config.yaml
experts_per_token: 6
d_expert: 48
activation: "swiglu"
router_score: "softmax"
normalize_top_k: true
groups_per_token: 2
norm_place: "pre"
rope_base: 500000.0
init_std_qkv: 0.0247
init_std_o: 0.0
init_std_down: 0.0
lr: 0.000792
lr_mult_o: 3.0
lr_mult_down: 1.5
grad_clip: 0.5
Below are experts of layer 5 (counted from 0) of a mixture-of-experts language model. Rows are named router (the router's row for the expert), gate (a neuron's input weights, with its number), up (a neuron's input weights, with its number) and show model dimensions 384-511. Each number is 128 + 24 x the weight over its row's rms, rounded and kept within 0 to 255.
After each expert's rows: a language model's description of what the expert responds to. This comes from a sample of Wikipedia text that the model never trained on.

# expert 1
router [145 134 136 154 125 165 115 142 117 126  82 151 147 184 159 144 150 133 183  92  70 132 125  80 144 164 156 132 125  90 134 134 137  98  98 131 129 145 106  92 130 137 138 122 142 138 113 118 111 141 133 126 133 137 132 107 116 127 135 128 115 133 169 100 129 132 150  90 157 120 127 131 144 104 142 179 100 123 126 114 153 132 133 113  96 141 149 117 125 109 105 158  98 137 103 119 115 124 141  75  82 107 150 132 135 115 124  80 108 155 134 121 120 114 119 101  94 137 137 180 141 103 166 156 144 122 119 132]
gate2 [149 137 115 122 164 126 115  91 155 111 101  99 145 134 121  69 103 108 144 152 147 103 118 100 128  98 134 172 141  64 164 145 114 151 110 144 133  82 167 166 119  90 126 153  95  92 140 111 119 136 150 145 118 139 117 114 136 176 137 100 112 126 136 135 146  98 132 128 142 141 118 106 137 153 109 139 130 114 118 154 162 120 130 123 149 118 164 127 133 106 159 103 130 160 132 153 153  99 136 170 105  69 119 131 127 107 102  75  98 130  92 126 141 124 161 106 121 143 119 123  87 113 118 166 130 129  91 100]
up2 [131 118 135 107 161 175 126  93 116 125 168 125 144 123 107 160 138 134 152 172 116 128  99 135  97 115 108 133 119 130 115 132 147 127 116 170 111 137 129 129 142 110 131 127 180 140 107 163 133 155 126 136 156 127 140 109 118 118 139 140 129 151 114 117 114 146 131 120 145 123 120 137 145 118 111 129 111 126 129 156 110 129 105 128 144  87 130 143 125 130  97 127 150 153  85 147 135 109 144 169 122  91 119 146 105 146 148 130 135 126 112 122 160 153 123 121 128  98 150 113 116 112 108  77 113 127 123 147]
What it handles: Word-initial or mid-word pieces of technical and biological nouns, such as dyn in thermodynamics, am in amide, protein, fish, compounds.

# expert 59
router [101 171 137 151 170 117 161 106 124 111 126 120 105  84 112 109 101 144  96 116 116 125 130 129  96 129 164 106 139 134 158 112 113 111 151 124 109 146  99 137  86 145 115 123 139 100 146 140  97 129 145 108 124 140 138 170 167  88 134 149 171  99 151  95 106 142 127 180 139 170 132 149 142 115 119 166 125 136  96 148 129 137 123 144 145 139 125  99  80 114  90  96 113 133 147 141 112 177 106 181 121 124  99 128 132 160 156 133 134 127 125 137 103 152 152 139 103 156  95 165 121 138 117 138 163  79  81 137]
gate0 [139 127 135  99 121 140 124 155 149 121 132 106 111 123 153 143 130 116 137 111 102 112 144 138  97  65 104 107 127 155 115 118 150  99 132 124 113 153 149 162 133  72 125  94  85 133 127 137 117 156 127 173 120 131 144 171 121 120 105 151 153 120 103 145 146 110 128  82 142  67 137 133 143 112  85 107 149 155  81 134 114 178 137 144 121 169  86 111 116 113 155 134 141 102 161 139 148 117  94 138  76 110 151 153 147 126 155 205 121 122 134 124 130 115 128  97 117 103 110 139 149 136  73 147 115 122 116 139]
up0 [131 116 162 169 128 108  92 134 120 102 120 141 139 142 146 113 119 155 134 124 140  99 114 133 107 159 100 124 133 135 124 145 120 100 180 104 112 142 152 146 156 159  73 104 132 145 110 113 137 122 129 137 104 146 105 118 176 124  84 123 142 102 131 189 164 119 132  90 109 152 134  59 128 126 133 106 101  93 122 123 169 138 146 138 182 157 101 120 118  99  80 140 135 101 163 120 137 126 162 139 127 110 143 139  93 132 151 139  82 119  78 110 124  78 147 123 112 113 109 133 135 173  76 177  94 146 113 134]
What it handles: Opening parentheses right after a name or term, introducing country codes, rankings, native spellings or abbreviations, as in Navratilova (4).

# expert 49
router [107  98 170  99 110 123 139 118  73 141 120 127 117 126 156 133 104 120 115 116 114 163 170 127 130 171 113 129 109 126 156 156 133 137 104  94 186  94 138 159 100 128 124 103 102 152 110 112 134 118  80 120 110 130 129 152 115 167 128 116 125 136 111 130 115 142 157 112 149  83 106 135 119 117 119 101 103 156 137 150 104 103  98 151 142 132 125 142 110 137 114 140 138  80 142 133 120 130 124 115  79 130 135 127 131 115 172  91 122 106 106 151 135 113 171 106 116  80 145 118 123 147 113 122  50  97 144 119]
gate0 [150 119 150 167  79 127 128 121 133 142 111 183 152 118 146 164 135 133 141 138 100 160 162 138 101 126 150  88 115 111 182 135 136 111 124  81 142 164 136 199 145 151 133 140 111 111 122 121  94  83 147 143 122 126 127 141 114 155 126 138 126 123 108 111 116 150  93 116 110 106 106 129 105 127 121 124 120 141 117 136 112 128  98 142 126 122  93  92 118 144 130 150 155 150 147 102 107 133 134 109 101 111 124  99 157 113 147 108 134 166 115 104 125 134 143 127 158  76 124  82 116 145 139 122 104 178 108 120]
up0 [165 140 141 127 103 144 153 141 158 135 127 136 125 134 124 144 152 128 155 122 145  97 162 157 134  96  64 131 102 103 112 144  72 135 160 118 155 119 129 129 109 149 105 129 103  65 110 132 124 138 167 115 162 137 143  81 123  97 140  88 126 138  89 132 162 127  78 134 124 129 125  95 129 161 144 164  90 118 118 101 133 124 121 106 143 123 123 115 159 118 115 130 148 120 114  83 151 132 113  90 135 108 121 150 146  98  80 121 105 133 122 134 118  98 175 140 151 170 124 129  99 162 150 111 113 138 118 125]
What it handles: Inner syllables like as, an, ank, ight inside common words, often after w, as in weaned, weasel, seaside, button.

# expert 40
router [143 160 133  97 141 139 166 161 112 108 129  94 155 128 150 136 121 100 132  93  93 159 113 114 140  96 161 113 135 146 154  98 108 148 137 126 101 133 132 109 136 109 141 138 194 142  91 100 129  99 127 114 139 163 122 170 106 173 118 139 120 144 141 114  59 169 146 104 100 136 120 152  83 140 111 106 145 110 148 145 135 175 102 110 146 106 113 113 165 164 133 161 117 164 105 112 119  92 103 132 129 127  98 121 159 127 154 125 114  92 124 141  76 167 112  98 100 140 118 166 139  87 120 147 169 122 161 127]
gate2 [141 139 151 127 127  66  70 128 149 124 121 125  93 123 141 143 151  92  90 143 121 149 104 113  75 131 141 142 106 152 128  90 139 180  83 119 149 107 158  99 142 106 154 155 116 113 126 146  83  88 149 115 147 152 140 134 179 155 129 134 154 138 146  92 150 139 130  91 112 124 134 140 154 113  84  86 128 116 150 145 129 139  97 144 155 132 140 134 146 151 141  93 121  92 121  93  84 161 162 136 113 121  84  97 140 119 118 136 134 160 117 133 115 127 154  73 125 153 135  72  98 151 121 120 123  95 135  83]
up2 [112 137 120 171 101 120 108 124 121  75 129 127 106 140 141 119  95 129 139 145 155 111  92  95 164 118  91 121  98  70 104 160 113 145  82 137 111 142 155 145  86  93  83 143 143 163 137 102 179  92 201 117 120 138 118 114 152 158 114  96 148 109 158 104 117 133 104 104 181 130 131 133 133 101  85 133 138 116 111 130 127 119 137 126 116 119 135 145  93 147 141 136  96 160 144 152 151 142 118 122 135  82 110 133 115 142 123 141 101 109 136 136 121 117 156 115 135 129 142 123 121 111 162 126 131 120 119 107]
What it handles: Lowercase pieces inside rare or foreign words and names, such as Septu-ag-int, cartil-ag-inous, Gaz-ette, Desj-ard-ins.

# expert 37
router [146 131 164 127 134  98 141  89 124 116 144 165 145 102 134 150 108 129 165 161 141  87 165 168 162 141 127 160 146 139 142 162 136 123 159 188 142 147 128 161  91 130 118 151 102 108 166 125 124  85 146 151 125 102 126  78 127  90 112 130 127 107 107 170  81 112 103 139 141 154 155 166 126 152 153 119 200 154 132 111  93 128 129 120 148 101 153 127 134 161 123 125 167 110 139 117 139 123 116 107 130 137  93 134 112  85 128 138 136 113  84 108 109 140 108 138 161 150 170 137 127 138 126 123 114 174 107  92]
gate2 [135 140 119 121  98 160 113 116 122 143 148  61 148 148 123 135 128  99 131 107 119 132 116 122  91  99 124 158 159 126  78  66 172 140  94 124  87  98 151 127 121  85 122 164 164 126 120  95 149 107  84 144 135 130  95 178  86 123 123 105 136 135 102 123 147 118 133 162 130 135 162 108 108 135 122 132 139 125 128 151 124 132 114 153 157  87 185 101 108  81 129 112  56 114 137 154 129 126 136 108  99 126  95 118 133 148 114 141 136 124 130 112  86 140  79 136 168 128 147 126 169 115  92 116 142 134 128  93]
up2 [153 138  92 131 152 118 125 100 109 165 138 160 112 111  90 100 107 101 162 180 105 140 122  80 178 105 112 150 122 137  96 150 169 125 113 127  97 150 148 135 113 159 129  81 104 116 139 106  99 145  81  98 146  91 122 101 142 104 138 108 135 113 124  72 117 140 124 110 132 116 126 138 145 134  95 131 143 120 113 154  97  90 136 103 134 150 163 143 152 111  95 155 136 147 181 136 125 168 138 126 177 126 153 121 109 178 138 116 145 135 119 162 146 121 117 125 156 133 127 160 175 102  71 117 136  98  85 116]
What it handles: Pipes at row starts after rank numbers, equals signs in headings, and infobox labels like Born, Genus, Coordinates, ″N.

# expert 56
router [ 95 127 122 116 163 129 102 127 140 129 130 174 130 123 142 154 157 121 133 108 104 126 130 134 136 123 159 136 145 142 105 109 112 212 121 128  99 144 117  68 125 100 136 146 150 139 108  95 169 200 116 165  80 143 131 135 116 150 139 160 143 150 142 122 114 150 120 113 132 125 127 180 135 104 172 104 150  72 147 128 159 149  84 147 171 115 144 137 105 117 157  96 118 146 109 147 118 127 119 152 117 117 105 138 138  99 170 145 126 127 174 123 118 140 106 105  99 152 134 133 141 115 116  64 161 112 159 167]
gate0 [138 103 111 166 117 130 162 113 107 120  97 159 113 125 143 114 117 111 144 124 138  94 140 158 111  97 126 113 100 104 136 123 174 161 118 145 147  92 117 166 125 130 113 120 134 124 143 149 155 132 108  99 140 150  86 157 134 153 132 119 130 118 135 189 165 100 151 137 110 114 111 105  86 139 134 102 129  69 127 154 142 123 186 170 131 128 122 110 155 145  94 117 163 163 141 130 121 117 129 112 150 160 160 106 152 103  93  66 128 146 122 141 117 139 113 107 105 158 131 155 102 100 111 138 137 129 184 157]
up0 [159  85 121 114 138 142 115 165 172 133 131 111 132 122 124  78 177 147 118 119 117 116 115  98 139 125 157 146 132 106 123 106 152 114 133 162  92 155 149 115 134 128 158  97 164  81 125 117 207 127 100 148 148 104 158 136 121 112 120 156 130 123 122  96 162 114 146  83 147 116  90 159  87 137 134 148 109 142 102 125  79 118 104 155 157 149 117 170 108 130 107 112 145 127 131 162 107 131 153 143  95 125 161  88 105 147 125 155 128 116 179 155 117 137 146 118 132 108 165 174 168 118 120 138 106  93 148 145]
What it handles: Inner syllables of place and personal names, e.g. Gal-ab-awa, Dal-h-ousie, Val-p-araíso, plus blank spaces before numbers in tables.

# expert 3
router [141 121 140 156 127 151 152 119 147 124 117  89 124 135  76  88 119  89 160 114 139 128 119 111 121 153 140 112 126 135 111 155 136  70 124 139 131 102 132 132 145 164  90 136 151  91 113 120 141 121 122 142  91 149 118 174 112 137 123 123  97 145 172 168 106 138 157  88 140 102 108 114 139 137  93 144 138 114  93  69 130  83 169 141  96 119 131 158 114 104 147 157 136 112 168 157 136 118 113 126 148 127 148 168 137  92 109 176 135 119 109  96 158  94 142  78 120 120 119 145 125  82 145 155 104 162 109 150]
gate0 [155 140 114 145 120 117 189 173 123 131 150 113 145 225 136 170  89 150 122 120 131 124 146 137 139 121 143 144 124 150 130 145 122 162 124 107 166 159 145 136  82 106 132 155 141 143  93  95 144 102 102 136 114 103 129 170 105 113  96 119 125 114 135 104  97 149 133 101 128 115 122 129 149 128 116  97 172 137 138  97 137 141 105 122 130 160 120  90 129 135 145 104  98 113 133 141 117  85 166  98 133 160 137  90 129 116 103  60  96 143 127  91 131 153 141 127 117 129 102 100 109 118 115 134 118 144 156 104]
up0 [ 94 152 120 111 129 119 108 119 142 143 126 151 153 126  99 143 153 155 126 109 152 103 142 153 148 159 112 100 129 136 142 153 138 130 128 112 132  79 120 156 117 152 111 171  98 115  88 147 158 163 151 133  97  81 159 133 130 143 130 168 119 122 111 141 138 120 162 147 128 118 125 131 134 133 127 122 125 130 130 112  92 141  88 129 123  95 100 149 135 144 103 110 126 146 126 140 144 127 105 114 128 134 151 118 130 120 156 109 102 110 130 119 121 105 176 158 136 101 141 133 135 138 147 173 136  94 139 146]
What it handles: Uppercase letters and acronym pieces in names and abbreviations, especially age-group numbers after U- or under-, e.g. U-20, RAAF, OKK.

# expert 35
router [131 128 118 153  82  99 135 144 125 138 104 123 137 179 118 126 113 109 141 119 159 128 150  84 134  54  99 151 125 149  77 105 150  90 139 179  90 126 133 113 187 125 134 138 129 133 146 135 114  96 138  80 129 136 157 127 113 127  80 148 126  83  95 136 130 144 117 122 133 150 139 105  71 143 114 156 130  97 138 145 163 129 137  85 149 134 115 113 106 121 157 114 114 155 142 118 116 138 126 106  80 109 151 153 123 174 157 109 108 147 164 154 123 146  78  87 139 157 124 119 160 138 130  77 150 142 146 120]
gate2 [150 157 161 144 171  98 173 142 126 121 125 149  90 154 135 151 114 163 132 122 140 103 115 121 151 157  86  97 148 133 141 131 110 156 124 153 113  90 112 108 143 132 103  94  87 124 118 140  85 152 127 142 133 107 143 102 146 104 134 145 154  91 120 138 139 137 105  95 117 132 159 107 173 103 181 114 119 153 158 191 117 117 159  97 132 154 127 131 163 134 114 155 102  81 182 185 116 105 128 159 117 111  86 126 111 147 130 108 125 184 144 119 132 162 120 112 140 118 160 161 174 102  95  88 147 118  85 154]
up2 [126 122 133  91 107 181 165 120 110 125 109 132 131 189  99  65 118 162 114 100  95 120 148  98 110 104 110 125 153 135 113 117 122 129 145 171 122 175  95 112  91 183 109 127 127 150  91 113 146 161 114 118 110 109 104 129 115 133 119  94 147 142 131 174 137 138 140 100 132 112 117 119 152 139 130 162 114 109 130  98 118 155 102 122 128 120 115 113 186 155 130 118 112 102 128 150 140  88  98 176 117 157 116 127 135 156 141 136 136 108 193 107 114 143  96 111 143  83 141  98 116 141 138 117 118 178 127 128]
What it handles: Content verbs and suffix pieces in prose, such as announced, established, stress-ing, facilit-ates, indent-ured, often followed by to or that.

# expert 25
router [121 154  99  73 131 118 122 132 135 143 113 133 128 133 142 146 126  97 117 110 130 126 149 126 131 118 147 149 148 118 118 140  92 103 188 130 113 119 152 137 169  89 144 130 135 109 135 133 152  89 131 140 144 104 124 121 134 174 133 115 121 126  89 132 145 117 110 123 125 144 130 138  87 164 119 142 123  98 179  84 140  92 136 108 125 110  97  96 134 138 136 125 125 121 126 101 162 152 134 106 100 147 123 125 148 158 159 100 146 132 100 118 134 103 135 121  98 136 142 111 107 120 124 118 152  87 166  96]
gate2 [120  99 111  93 107 135 102 192 138 119 114  70 101 101 130 178 103 150  97 139 163 116 134 130 117 143 138 140 162 111 147 140 151 106 142 106 115  94 106 103 187 126 143 102  95 152 144 130 131 166 153  87 158 161 150 112 134 130 112  84 115 122 115  84 134 138 167  95 152 119 167 160 158 125 149 108  86 173 135  93 112 141 135 109 100 133 112 117 148 192 124 139 129 110 139 117 101 143 195 134 178 117 127 136 143 129 162 118 114 173 141 112 112 101 138 119 112 153 142 125 104 135 138 113 171 119 129 115]
up2 [109  93 146 119 166 159 106 112 126 140  80 118 120 173 124 129 129  56 132  84 129 114 141 119 130 106  75 141 117 147 103 127 115 108 138 106 130  77 175 120 129 109  88 167 170 134 159 128 148 120 117 113 123  99 151  96 108 164 105 155 100 124 150  88 169  98  91 109 131 154 128  94 102 161 108 141 117 118 138 107 129 126 134  77 151 128 127 130 110 135  97 168 167  69 110 159 131 115 175 148 105 135 138 157 139 119 127 113 130 105  63 106 120 133 146  62 119 124 154  85 152 149 133  74 134 153 127 118]
What it handles: Past participles and -ed endings after was, were or be, such as used, built, published, scrapped, lifted.

# expert 48
router [105 142 123  77 172 119 143  90 132 124 171 132  93 122 102  84 157 145 120 124 129 133 119  80 177 122 104  89 143 121 147 108 120 120 139 152 153 136 157 121  65 116 128 160 166 140 135 144 110 122 161 100 113 138 148 130 121 106 157 125  94 139 159 117 130 148 148 146 127 130 129 102 120  71 129 111 108 149 131 151 156 141 152 147 150 118 135 115 130 147 106 127 134 177 118 154 129 178 146 128 130 129 103 135 137 108 137 183 110 132 143 135  81 135 163 130 154  82 105 104 111 147 169 150 133 107 118 105]
gate0 [164 105  75 134 117 125 113  88  96 126 128 147 122 161  96 118 134 161 107 156 145  64 104 132  96  95 139 123 140 109 145 128 128 140  91 113 116 145 136 128 107 139 166 161 130 107 117 114 151 112 153 107 121 138 116  94 125 116 115 110 157 111  97 151  87 134 102 138 147 113 161  89 150 118  57 131 108 151  99 113 132 122 135 157 173 128 105 166 126 168 153  88 151  87 144 115 128 127 159 127 107 143 147 130 123 104  98 124  95 113 114 165 106 122 152 109 141 147  83 126 147 123 156 120 174 123 166 132]
up0 [155 115 148 139 104 118 166  93 118 139 111 141  86 137 136 122 138 157 144  95 126  76 112 139 123 166 108 107 110 133 143 153 113  93  94  96 138 106 107 128 120 185 126 156 123 114 147 107 110 104 119  92 129  96 114 139 170 108 116 111 132 130 117 156 111 138 124 142 124 121 128  88 103 129  80 157 131 123 133 107 169 114 122 103 146 144 141  65  72 149  93 174 126 147 140 102 105 143  98 114  95 132  86 141 123 130 128 113 161  75  99 139 156 108 154 136 146 126 128  86 127 126 121 123 102 101 106  86]
What it handles: Pieces inside personal and place names after a first name, particles like De, de, Mc, and letters like b in Gingerbread.

# expert 0
router [106 117 107 140 124 141 119 126 118 109 154 117 174 151  83 151 173  96  92 142 147 115 115 211 156 116 138  98 124 126 126 121 141 146 151 104 118 142  95 130 135 120  97 158 116 131 156 158 149 113 150 163  93 103 119 147 107 151 180  92  98  76 157 140 156 139  83  90 147 117  86 154 155  77 150  93 138  81 159 129 122 115 120 147  64 126 119 176 113 130 130 122 145 107 144 135 109 141  99 143 145 124 156 132 133 131 170 117 182 116 144 116 133 142 130 147  89 141 138  94 117 137  70 179 158  88 146 114]
gate0 [139 132 172 118 172 132 111 174 108 108 130 100 169 151 127 180 147 125 106 153 101 169 150 127 128 124  80 109 131 141 159  97 121 159  92 119 131 152 133 120 109  70  80  96 121 163 111 116 156 134 128 134 129 115 144 154 121 164 107 134  92 124 125 107 100 118  78  87 139 147 151 156 117 112 118 116 176 122 132 105 126 109 109 132 137 119 146 143 104 102 128 120 112 114 185 116 166 141 128 104 127 150 117 102 113  65 140  77 114  98 148 120  94 119 161 146  85 150 153 147 110 131 144 130 113 117 152 121]
up0 [118 124 135 131 101  96  99 141 130 111 130 133 162 119  78  82 126  86 133 135 136 109 133 132 139 118 136 113 114 148 160 146 122 146 109 138 133 125 114 131 169  87 131 151 156  98 177  73 172 101 139 131 106 120 148 164 149 134 139 100 122 135 133 142 133 118  84 104  99 174  72 123 130 149 116 136 172 164 119 168 112 105 156 151 110  95 153 130 120 134  70 141 122 140 112 134 158 150 110  90 150 126 108 117 145 162 128 160 120 134 122 108 129 132 138 174 152 117 137 127 133  96 128  98 133  80 152 146]
What it handles: Middle pieces of proper names after a capital initial, plus table separators and award entries, such as B-ega, B-PI, G-etty, G-urn-ey.

# expert 54
router [141 161 131 107 137 117 132 121 126 139 161  83 138 155 145 166  85 150 117 151 147 121  90 138 148 102 119 122 158 129 132 118 109  88 172 135 144  94 129 149 108 124 127 116 133 179  94 133 140 141 162 135 138 137 113 108 145 135 119 137 163 113 127 118 165 113 149 163 142 124 121 120 120  76 132 140 135  98 112 126 120 150 119 109  89 162  85 133 102 121 145 135  94  97 116  83  81 158 129  98 132  96 147  98 101 131 119  80 159 128  96 138  75 118 126 160 134 156 118 171 155 119 113 145 153 120 128 108]
gate2 [ 87 114 137 121 142 116 127 110 122 118 145 124 146 151 135 126 146 138 140 140 159 111 119 112  71 157  88 143 117  93 137 148  92 155 159 152 147 108 127 140 121 125  99 139 124 139 126 171 141 121  98 116 163 139 111  96 154 152 114 165 161 142 151 133 153 157 110 122  94 133 150 128 134 116  94 168 216 123 181  81 122 147 137  90 118 122 139 115 101 152  89 126 128 104  72 126  98 120 134 102 132 106  89 126 112 158 122 168 132  98 114 100 136 121 149 123 120 145 132  88  91 151 135 140 112 151 138 108]
up2 [115 139 131 168 131 138 117 157 140 134 124 155 162 104 112  98 111 108 116  98 171 125 102 134  80 101  85 102 112 108 133 122 147 127 117 113 138 110 120 117 107 162 122 129 137 115 147 162  97 114 156 137 112 134 120 121 124 189 144  90  82 127 151 120 117 130 107 117 134 155 127 112 113 141 105 175 137  98  90 139 155 133 157 150 157  69  65  99 136 110 125 138  69 126 136 106 110 121  85 112 185 152 109 172 119 121 132 132 135  76 126 154 157 150 147 136  83  84 134 103 109 130 165 144 126 148 100 104]
What it handles: Space tokens before numbers in stats and vote tables, plus determiners like such, same, these, similar, and the g in ggplot2.

# expert 31
router [149 122 117 112 168 110 133 105 139 169 176 103 101 146 152 129 116 135 120 140  95 172  78 139 165  93 150 163 116 127 167  97 112 139 115 107 119 153 120 143 129 131 124 134 111 153 190 146 100 123 125 139  96 112 137 127 118 109 148 144 113 152 156 127 122 117  98 114 143 134 107 113 170 156  88 136 129 100 136 126  92 158 114 121 139 100 151 103 133 119 124 124 167 139 141 151 121 121 132 155 129 170 130 118 123 138 114 106 119 103 132 142  83 106 187 145 136 129 140 169 111 122 148  98 163 101 140 111]
gate2 [160 109  96 145 131 108 124 125 144 132 125 124 135 120  90 155  74 134 110 145 124 140 108 121  90 107 136 127 129 103 115 115 101 153 139 101 111 167 133 140 113 130 153 139 113 125  98 139 150 160 123 132 118 144 120  73 110 109 134 120 116 138 106 164 126 167 106 122 132  93 142 112 111 131 108 155 117 115 140 109 122 114  77 148 149 118 147 152 104 170 124 136 122 104 102 129 109 140 139 130 152  84 121 117  83 107 133  91 126 130 150 142 119  79  79 120 119 112 110 119 104 109 126 158 120 118 100 151]
up2 [101 113 169 111 158 102 100 147 131 107 151 138 119 156 148 211 101 153 170 124 110 135 135 144  98  85  80 159 133  94 153 135 130  99 143 100 140 106 153 132 131 128 114 163 106 142 132 162  87 135 133 150 147 136 127 119 103 143 133 138 124 115 101 158 125 155 110 108 102 129 123 140 125 111 160 121 109 152 143  93 139 129 158 133 182  87  88 134 132 173 125 163 160  98  38 124 120 125  97  93 130 104 112 130 162 122 145 119  93 144 126 119 123 158 110 155 145  85 106 138 120 117 149 124 140 107 140 146]
What it handles: Pipe separators between cells in sports results and data tables, after scores or numbers, plus semicolons and that.

# expert 29
router [186 163  99 108 148 133 141 135 158 136 129 143 154 153 129 150  86 135 134 124  99 100 142 172 127 123 131 127 122 137 119 146  71 173 139 171 100 139 123 101  92 156 123 173 146  99 130  97 126 154 161 156 118 118 119 190 138 174 118 148 138 130  83 112 165 154 144 113 128 155 151 193 111 137 118 133  80 151 132  72 122  87  94 100  87  93  95 126 169 150 135 135 132 151 133 157 134 143  73 103  79 130 124  99 107 159 120 157 152 105 104 112 127 124 180 133 134 110 159 129 141 106 133 103 117 128 107 129]
gate0 [126  88 110  95 118 124 172 159 129 170 116 133 106 102 132 122 118 102 117 124 142 133 154 161 139 117 138 177 146 138 114 126 104 127 136 122 112 124 140  91 114 146 131 131 120 115 104 129 112 147 113 147 110 130 115 132 135 117 113 132 139 141 136  91 130 130  98 122 116 129 134 111 117 128 134  87 148 161 127 104 152 169  90 125  86 118 109 152 126 141 124 139 130  95  99 136 138  97 132 127 166 104 112 121 142 154 125 116 136 113 117 187 114 126 117 123 173 179 109 147 133  73 128 140 162  96 185 123]
up0 [134 138 164 148 137  95 149 163 130 113 162 124 121  91 109 131 110 140 170 106 127 121 188  70 167 136 138 156  74 132 140 121  98 143  94 153 150 121 101 101 147 117 112 140 152 143 122 113 116 140 128 146 118 129 108 130 160  93 124  81  91 129 107 169 115 170 112 170 102 155 129  83 131 106 132 138 126 117 151 108 115 139 103 103 147 132 117  68 126 119 112 125 155 168 145 147 150 136 111  96 136  85 115 165 111 116 146 124  91 104 146 129 141 136 131  87 120 123 111 119 153 110 137 119 141 133 146 144]
What it handles: Table-opening pipes and infobox field names after a line break, like Species, Genus, Born, Team, Party, Population, Years.

# expert 36
router [103 170 107 148 124 127 152 138 141 136 157 126 109  84 140 190 103 168 147 131 130 138 108 129 152  61 164 134 115 148 105 124 110  89 135 151 119 140  74 122 139 159 119 145 124 140 153 115 175 151 133  84 126 148 182 108  86 141 106 132 109 135  91  80 138 104 110 140 111 169 153 143 106  91  92 156 144 100 119 107 146  89 112 143 117  85 106 132 187 174 147  93 156 114 136 158 144 146 124 146  91 125 141 118 124 143 149 132  66  95  90 149 141 116 130 129 132 122 124  98 162 160 119 109 168 143 114 101]
gate0 [117 103 125  88 123  75 165 114 148 128  84 144 149 109 154 128 125  96 137 121  97 115 103 130 100 107 103 136 117 121 141 159 141 124 134 126  79 130 123 112 139 184 149 144 146 101 147 141 130 133 142 150 111 138  68 153 171 180 127 162 103 121  85 156 113 100 164 125 124 144 146 146 141 152 135 147 118 114 153 121 128  92 107 128 132 116  84 151 154 104 122 162 127 128  96 102 158 183 136 114 136 122 172 169 123 119 127  94 129  97 133 123 101 118 124 144 120 126 112 133 165 124  90 179 113 182 120 157]
up0 [150 113 124 128 135 126  71 139 124 134 169 122 152 137 166 139 139  90 143  76 110 126 164 105  89 139 148 107 121 157 103  84  96 145 189 126  91 114 100 117 123 173 125 100 133 148 139 104 119 119  76 134 120 125 139 114 137 116 129 141 121 125  97  80 113 182 136  92 145 142 124 137  80 158 145 136 118  59 115 122 145 119 115 130 142 110 123 138 125 184 149 110 128 114 140 146 152 131 133  98 132 127 128 101 109  89 125 117 107  89 142 160 118 137  93 142  92  87 156 125 113 112 136 174 135 115 109 143]
What it handles: Closing parentheses, "that" and "which" after reporting verbs like said, stated, announced, plus music-infobox nouns like figures, chronology.

# expert 7
router [ 97 116 145 117 138 119 119 131 145 105 173 156 163  95 116 139 143 154 115 139 121 126 102 105 146 163 122  89  95 118  63 189 129 141 123 132 170 100 122 107 156 104 144 160 123 120 155 138 152 146 139 155 158 127 118 117 110 148 138  98 142  71  77 168 102 153 117 139 128 132 115 126 171 138 106 180 127 127 122 122 120 119 110 109 100 143 156 104 114  97 145 105 121 176 100 119 113 151 147  86 110 141 106 183 144  81 129 172 137 128 112 141 168 106  99  87  99 135 148 115  85 172 134 101 114 124 140 112]
gate0 [138 106 124  87 117 106 117 125 124 115 150 158 129  96  60 146 121 142 125 103 128 131 106 137 180 110 101 137 127 149 130 121 112 140 115 120 105 128 111 137 149 121 102 132 135 143 120 127 179 160 121  96 163 106 138 124  92 137 119  84 133 106  78 114  73 107 110 124 116 172 119 158 133  88 128 131 140 129 170 168 151 125 141 157 130 131 158 116 113 159  62 129 157 139 168 165 115 116 134 164 139 151 164 152  93 142 139 190 118 120 109 139 125 139 101 144 142  93 109  89 108 146 106  94 145 104 104 122]
up0 [ 85 118 123 122 160 130 211 127 118  98 135 123 124 133 122 117 162 102 126 124 116 121 135 126 135 163 126  88 114 107 146 160 154  87 142  77 129 142 135 159 146 111 138 104  80 120 134 137 114 154 124 109 149 132 159 104 176 119 138 132 106 142 170 110 175 127 110 111 140 125 124 121 101 145 124 156 127 100  90 128 122 129 134 158 147  88  99 175 112 147 159 165  99 157 119 150 140 123 155 110 139 137 146 128 130 149 121 128 116 140 100 117 124  90 135 139 139 118 139 150 123 117 123 151 124 122 129 141]
What it handles: Ordinals, superlatives and time units after the or a number, especially the first time, two weeks, third season, largest.

# expert 12
router [143 143 151 144 122 140 106 188 123 133 125 126 131 144 125 157 188 148 170 152 117 110 109 118 146 138 139 112 168 158 152 132 172 139  98 159 115 142 110 149 149  87 139 121 112 127 119 139 155 183 130 139  77 122 152 113  97 149 154  93 142  79 116  84 114  69 127 158 104 101 102 147 154 101 129 140 141 171 142 124 166 115 113 160  71 177 138 111 143  96 134 115 113 161 108 141 135 126 144  96 126 116 131 146 162 123 151  72 141 136 134 147 131 143 131 125  87 133 126 139 131 137 158 138 107 124 131 115]
gate0 [149 153 119  91 109 110 103 161  96 152 130 139 126  81 173 196 114 133 135 159 158 129 103 110 156  71  73 158 148 112 126 144 148 139 164  97 132  81 126 181 138 143 134 168 119 150 107 145  89 128 172  96 137 152 135 146 105  93 129 102 105 156 127 130 129 114 108  91 106 132  94  77 119 129 139 141 107 157 120 163 109 161 102 130 156 130 147  97 129  98  93 106 116 114 113 122 147  77 168  96  79 139  97 140 126 120 139 118 126 130 139 128 128 125 195 117 111 119 108 148 132  73 127 119 130 128 176 128]
up0 [125 127 108  91  93 130 115 118 136 134 117 143 159 166 137 119 150 134 136 117 149 140 151 140 140 122  94  92 108  85 164  98 125 132 150 137 159 154 150 158 154 143  76 160 146 119 126 131 167  98 114 159 118  99 123 132 151 121 128 130 133 116 131  83 135 120  90 112 117 114 121 120 139 137 149 113 107 104 172 163  76 129 168 160 126 108 120 120 117 138 110 138 118 127 115 137  92 101 153 152 109 110 117 104 130 157 125 108 101 142 118 106 151 158 178 129 134 140 157 151 111  97 124 139 146 138 158 157]
What it handles: Opening pieces of words and Latin-style prefixes after articles, such as ad-, bi-, sub-, anti-, co-, multi-, trans-.